Below are experts of layer 5 (counted from 0) of a mixture-of-experts language model. Rows are named router (the router's row for the expert), up (a neuron's input weights, with its number), down (a neuron's output weights, with its number) and show model dimensions 0-63. Each number is 128 + 24 x the weight over its row's rms, rounded and kept within 0 to 255. Numbers have three digits each.
After each expert's rows: "comes before" lists some tokens at least twice as common just after its tokens as in all text; "comes after" lists some tokens at least twice as common just before its tokens as in all text. This comes from a sample of Wikipedia text that the model never trained on. Tokens count by the router's weight.

# expert 130
router:134161110137114090125143137126146136093152126154163119149116128115104122117138141107133117065066123147131138109157111131106187091109102127128159133118081169103078089101150111078129127093150138
up0:099168083165127103126149139128154135100143096148130080102151136134153089106140140120106161142128109159128125150150121056161115103097129148152139117098145132128103131108146139069130137088124144
down0:129123153129106151138111141137110129119105111096124105109136088116150100069116185167121115118110122169147112121098161096111126157127116131113133116139122128155163144099131157116117125138142140
comes before: "0", "1", "2", "3", " |\n", "4"
comes after: " |", ";", " t", "i", "а", " N"

# expert 69
router:078111093116133108136137146119137149106132160132123095118079152151112116137103091151136064134087122143126127133161124148140149074141138147116143151132125142134124076136134085139066126109165151
up0:128143158152136116136108139140146113117141141144145128134096171142126131127102138127086098197084137103118125125110143158142129119131120172167145124105140128153142126150109110165106110146128135
down0:136139117130134124099110078099160120123156088101154102130116138141097147133169165144126142088132112145140128101142131120131116168132092122115110135137130079140104100138150111096140171099142119
comes before: ":", "=", "\n", " by", " •", " Born"
comes after: "-", "\n", ")\n", ".\n\n", "\n\n", "|"

# expert 110
router:121105071154147105143126154077153117108139138123140108084135111103107118172109149151094137143063121116150125156145105095143186107151131147140155172138148124159083071094093147117079085120141171
up0:112150110117093143125147126105113092104127155117148130086144141151114131134170108113126130153073091129146139146116102152092172151110102155146138146133101112088090123181104124105161123153129142
down0:162112139161124172146149130142115123144142114133129108146148075113163037100145169117100130142105145171116096125110097106112067102120130184127149120106119122136120118152137165107134136134130125
comes before: ",", " |", "–", ".", ")", ")\n"
comes after: " ", "201", "200", "–", "202", "199"

# expert 24
router:100135125155127107146126163136139120151141134066188097140087098127088049147135086100136133107118122116127090129136115113107130105113131124140136108149115180143104149102132115113112124115135105
up0:155146150138146103102166112175113128148141132119141113160145076101096103175102115140091134099098097106159101157128113112098098125124131115141116114158111174119145143133130108148130096067105114
down0:074152161110149138123155140130114134151093137140064165114154163114142133144112152174094134169171129110119100143150149148129158120127133151120164125135147128102126098094123111116172097135126113
comes before: " ", "0", "000", "5", "9", "8"
comes after: "2", "3", "1", "4", "5", "6"

# expert 16
router:150118093124165120155121152111133130095142164102153122127102162108122103102117118109140119126060147098123133105137105127107155127097127154116141119094117146139094149131136097079088092112137112
up0:106113090084129139088135126074103095127139185098130141144123104174059120131107116124167110089122151097160109149145127145162126126177169108147159115113125111150159149164124112140110129142086162
down0:151105105091136116125064139144129162102137095128121164120110139120109130135175123107141110168170107128115141156129139102123099086128161156165148129115075148144107165143129132110158152110117127
comes before: " ", " of", ":", " /", "ic", "ly"
comes after: " |", " on", ".", ":", "-", "|"

# expert 150
router:106130110155154115160125104066166124105119165156143127128087129136111152125127070118084146131151136107117138104138127094115149122154126165110132136083075143099081093142100129166129129101142155
up0:177106173106127119134144128093118143099121099135121154091107138161126129152083111135132123137163120118100136124161122117148165086101133132100145130105142170116094119147118107107119196088180118
down0:099146097147142177145075086123152136107125159119117130157113093130130084148147163136148121115144142122103125106135174140112059155163139114124128136108128095121137121132145117113103125143137082
comes before: " ", " —", " −", " N", " L", " A"
comes after: ")", "0", "1", "2", "3", "4"

# expert 114
router:101117108154084127128123145078112129095157136122161129133146126091072089135120129123086132151077096109131141153167106100115149102129134131099140150118134138149117141092175144105123114120129170
up0:106146141133149136161137158062103115119130123121142143115149125138129125124110102126105102145148099124118120136112095186136178123141141097111113149110168145176139146082146148129083107133111132
down0:137131152163143140104154134148146150139168130103103174112120116142121097129129117125120171086123134117100156111116149110135141143175098151141134131115134135102140159126121140068118166161088101
comes before: ",", " |", "\n", "–", ")\n", ")"
comes after: "201", "200", ",", "202", "199", "198"

# expert 102
router:142144118144133110143127160073146131116143154099170143095118135128111139146092135136090138086071130108147103098172112104150152124152118185127149141143121126117101128103182130124067126110132127
up0:145163150100106130126132087165157136129131130130142095158086145099106081089123121150121133144075140119159120158109133107149143167120137158135123089123102144157138121102180113134146129082128136
down0:139090082117146125162118172135084117104079099159113142118087123145109160122108153129116098121146142134140096082115120124135110145114127148129149126131135104121125097142132135141116129149133126
comes before: " |", ".", "–", ",", ";", " |\n"
comes after: " ", " (", "–", " −", " $", ":"

# expert 51
router:120159135150139121129131129092167118120114174139187107126108143106100124107120098113108136138125138124115129101133116135162149132143097179140134140104088140103091120162097112133124107094144144
up0:091130151148117139121118103155155139087131080158129189160123132145097100115159144166132134112133126079089150153112117143107125166099175122191124133158116148106094134127128154134131131084125134
down0:114122096108116112186133127090107125126109130150120138134125183103115114169151131106150106075129150147135140098148122153161109127129108136080131137127119078123107143106163165131163128126139129
comes before: " ", "|", " —", " −", " +", " L"
comes after: " |\n", "0", ")", "1", "%", " —"

# expert 7
router:054133109129112118125116112106174142137140100129158075120118146115123123128133141120147073126106094098102132082171111094147134099134115174094131164111145125160112104138163079091102132116152145
up0:111116112133139094148139120140156108112103132142142091148120140125149112112168150150161154121081167110179167109159099127140130125118093138086130164144138169156147150133126102104135119066128114
down0:118123110121140114156124176127063135167090155118101104147146105140120121103090131147154127139146157100120139126101116128104104135143160095108132133135108099138165142124112102126126164118089136
comes before: " of", ",", " in", ".", " and", ".\n\n"
comes after: " the", " United", "'s", "ic", " a", " his"

# expert 121
router:103128083120169104143126142125127162140129126086117140119122144140087154149118150121112082113087151121159147093179119162116157127139144145120138133146134106096096158105153130111077099120164118
up0:113123153087124104158128121125127166125120077124120156134115171153116120134173125095147081080080132172145119133159113177113136161156151145136126129125113130126065167104145109119094131127133153
down0:126157139113105139147132092133140134112159113156106143125112117152131163186145106125144125133077121112150118136127118146150180115091084127143169133171116127109137132154148172110112099137079160
comes before: "6", "0", "5", "4", "7", "8"
comes after: " ", " (", "–", "/", " $", "("

# expert 17
router:156163145119096119147146140088143132092124159137183123075074150137127134115094134110116142079122131126137091098126110134158144101149119171133138127145083132098118129141116115121083125117155127
up0:126104180141123131114143103103119147131157135141142094131160155179157138087127098198097146090088134122156119139139123109149144120125162134131141127100109155125144125074179157153121114141141120
down0:131158095058133095109104153121118116132148126138145113171086144148120125148138118104145094128127133109137176147123145094103096117113101154145113170132089093141120166148132127115122137132173096
comes before: " ", " |", "0", " |\n", "1", "2"
comes after: " |", " ", "0", ";", "1", "2"

# expert 131
router:085102099152128105139131134117170128143141099164150083138116136137102139134111149140156110153101123122105128099169107112146103089125079177101144137113146149135093064092168140112092140127146168
up0:097099148116119122144151119108154106138130132127121167122097152137145140157126124109144131136160150098085153145156129111123131154137094131166130146120173156160121099083143139126071139110140147
down0:123095120170147121131130142127109124137119176109107131126134108161184097167080101117082154125095139117106145136105148143078108139123086154136106154129132106113086116085141136114100081130133104
comes before: " of", ",", ".", " in", ".\n\n", "s"
comes after: " the", " The", " United", "The", "th", " first"

# expert 87
router:093098114141123088144125156093158130127150167119125106106077129110069130140096142144124112097092135087151090148165099114144162120164132155099135166132121143149062066102149126161092100099148162
up0:061096114109150130127109155093149103106119137135129121160117141141154128094101153142132122099119159075144115124157123149067157120113147150117135112086136155123094124127110122153131100154115118
down0:138098097124138141080126154143099169151112139180163125123122109088108154120145151112110124133121162118123107124076134127147129123121119151107122143088119161165102143135162175137164126165109108
comes before: " |", "–", ",", ".", ")", ":"
comes after: " ", "201", "200", "202", "199", "198"

# expert 52
router:112176117102140099193139168085131141120141134129133131112071110074132125150127135109127113142114166117102117134177108087122137135152129152116125106126131142152112118124097122054102148117126128
up0:132149099147088082158105117112128121154123148110128094117102122111140101152147106109119172157106124146119146185112112093149150140102109142107076121116130118172125092124099090129101174151148136
down0:117152148093166118106124164105133143159137080126120142109159119132154156113121123142127117094166101121146174107159121111119129110121187159141105152105122122077128110162107119107139132142114104
comes before: " The", " In", " He", "==", " It", "%"
comes after: ".", " No", ".S", "0", "1", "s"

# expert 152
router:117132105164156118174128167106135116127124140182143136128103180102119145160122070100166065056136126122121095131109092148145144127160140160155133131128125143144119127122136133122116108103172099
up0:113104136140134125123137153126099121130133121096145187128163182124128158105118117110128103120139158114131167150115114132143128119097150159132113133120108143083097090144140112150093107124189111
down0:147117097119112136131134130148095114136159158125144128149125108116103156126109124138117111120138105094128100095141146101163138129103149146116123135147180148159138123079127139071159130127089118
comes before: "201", "1", "200", "2", "202", " |"
comes after: " |", "|", ":", " in", ";", ","

# expert 122
router:064122090184142119137134161110149139128163134108150106155124120110102118137143143132089129148108125110149113145157099102123129104126123138099137121104147157151090101054135130116120146131128158
up0:111121132167133116166139099118121142111119118108160137104147127104149165086145149102099113112073097141140191148147095143169116117141103140133114110133186153102132123100105105097153122119155130
down0:116131044153166111130090134168156113099093096127142151147145133159184146106102105156123133167119162113133142140105116114078147137147149155148133155128127161108163147134101124150155126107126086
comes before: " |", ",", "–", ")", ")\n", "\n"
comes after: "201", "200", "202", "199", "198", "197"

# expert 141
router:082119104128114101130128143116135150111159159122111099138102155138103127131095106142133065140094101151137122144184125149104157088154137130115152130106119142135106077127151106131084145112165152
up0:109109155118121095091132151133147129127092149151119123085135132149136127121109112149120129110127134158098108110132118116115128099133146102117122141102106147149107133154137157061108151125165151
down0:111151123128123132107116135117162118127069127145137154097145095138073128133143158106087087171129124139105156109145181132132110126143148144110152126093104136121142112147161129155106118078175123
comes before: ":", "\n", " States", "=", " by", " Kingdom"
comes after: "-", "\n", "\n\n", ")\n", "|", ".\n\n"

# expert 128
router:138169128173121130158121173092150141103129151117124127120107132097088100114119121141088140132102146121120107117176118081123130114141100112106138102149107159127051136094147107085092149133126186
up0:112160112126123145132127133141190146096146121131145084131108139159102137077136131106175111128131132159131151121131105121077135121117115132118150160144145159084144107120096124126123129112129168
down0:150121133123117112116107193141128129145125147091119072092118165174148084165112102079166154153173103131140118153092115127156133100139124100145126157147135139134099132167117084109168120131172110
comes before: " |", "%", " |\n", ".", ")", "–"
comes after: ".", "–", " ", "201", ",", "200"

# expert 1
router:138112115134102096163111173112159139109129197151133084133102169089104115131086106167156074129122146127128125152125118164124144132121135143132152150100070170107077132150108104152120100100191122
up0:111142147153120118189110139124117135108139161128120120139152079184107083143121101143132097134153137121122165115173132126122130108165132112157153125125073094139092114123128129162108152134153193
down0:104151076136120135111102129086160099146108125121106159102158119095136152121172147139107193100097114112176130131166095097117140121134152141102108146139093113146099154144109111114115112132131136
comes before: "-", " ", "|", " •", " List", " S"
comes after: "\n", " |\n", ")\n", ".\n", "|", ";\n"

# expert 129
router:090106076153138116170132127105139137147127140130122114107102130092111152157112115099138084103120095119097139170128119083124144093149125097147133134102132149125128114070122126093114137099140122
up0:161148101189093152133126100118154104110126111148134080139086142086141130134130136116101124153151106125099156139129146103154125110130114133145143134087138144170123153096134152103124138149134149
down0:127134140137116107069122162145063160131136118112125128098141128119138178117171125104146117135110145167111107144140076129097169124142147145119118117156114102127195126132129138099133134132135124
comes before: "201", "200", "1", "202", "199", "2"
comes after: " |", "|", ",", ":", " in", ";"

# expert 147
router:159094067149131112152119149108125121127151135084118079108137148113138113119121116106096132128085105128131125135108118127162165127141119138132145102072135135108116175113176123139141094132140114
up0:139142169187137117150129096070118120147095088121135093139139132145129111097145117135116132135124123154108108127090134171143118082123170167157150143090117136128120113099111141150131095169143099
down0:136131139138107106133131126116133109122108076145130103089120123174146117153121134134140127107104135102149106079107130142169094136125090149120121091103154161132104099179116108161137154142133094
comes before: " ", "son", "ie", "ish", "ia", "io"
comes after: " |", " of", ",", " in", ":", " by"

# expert 158
router:135152114148135114155121125113167122125127159163129108109093118165096076138133135135123131121098158091080099141149122117116183100113143110139146145124074159109113144104136132109092078124173140
up0:116141133168143137146132125134165155153127153151133104141112127127104095119147113132154163171109144129054131126156125112122157130097141098134143149129116168126141127105111123127121084169170147
down0:121125119143153198129135085162165142125147125135096110154118121112143136128154171105140077125152121142087074119118145145149104107101105139138131123097147098158144086157120108120149217096162124
comes before: " ", "0", " |", "1", "2", "3"
comes after: "–", " |", "1", "2", "0", "3"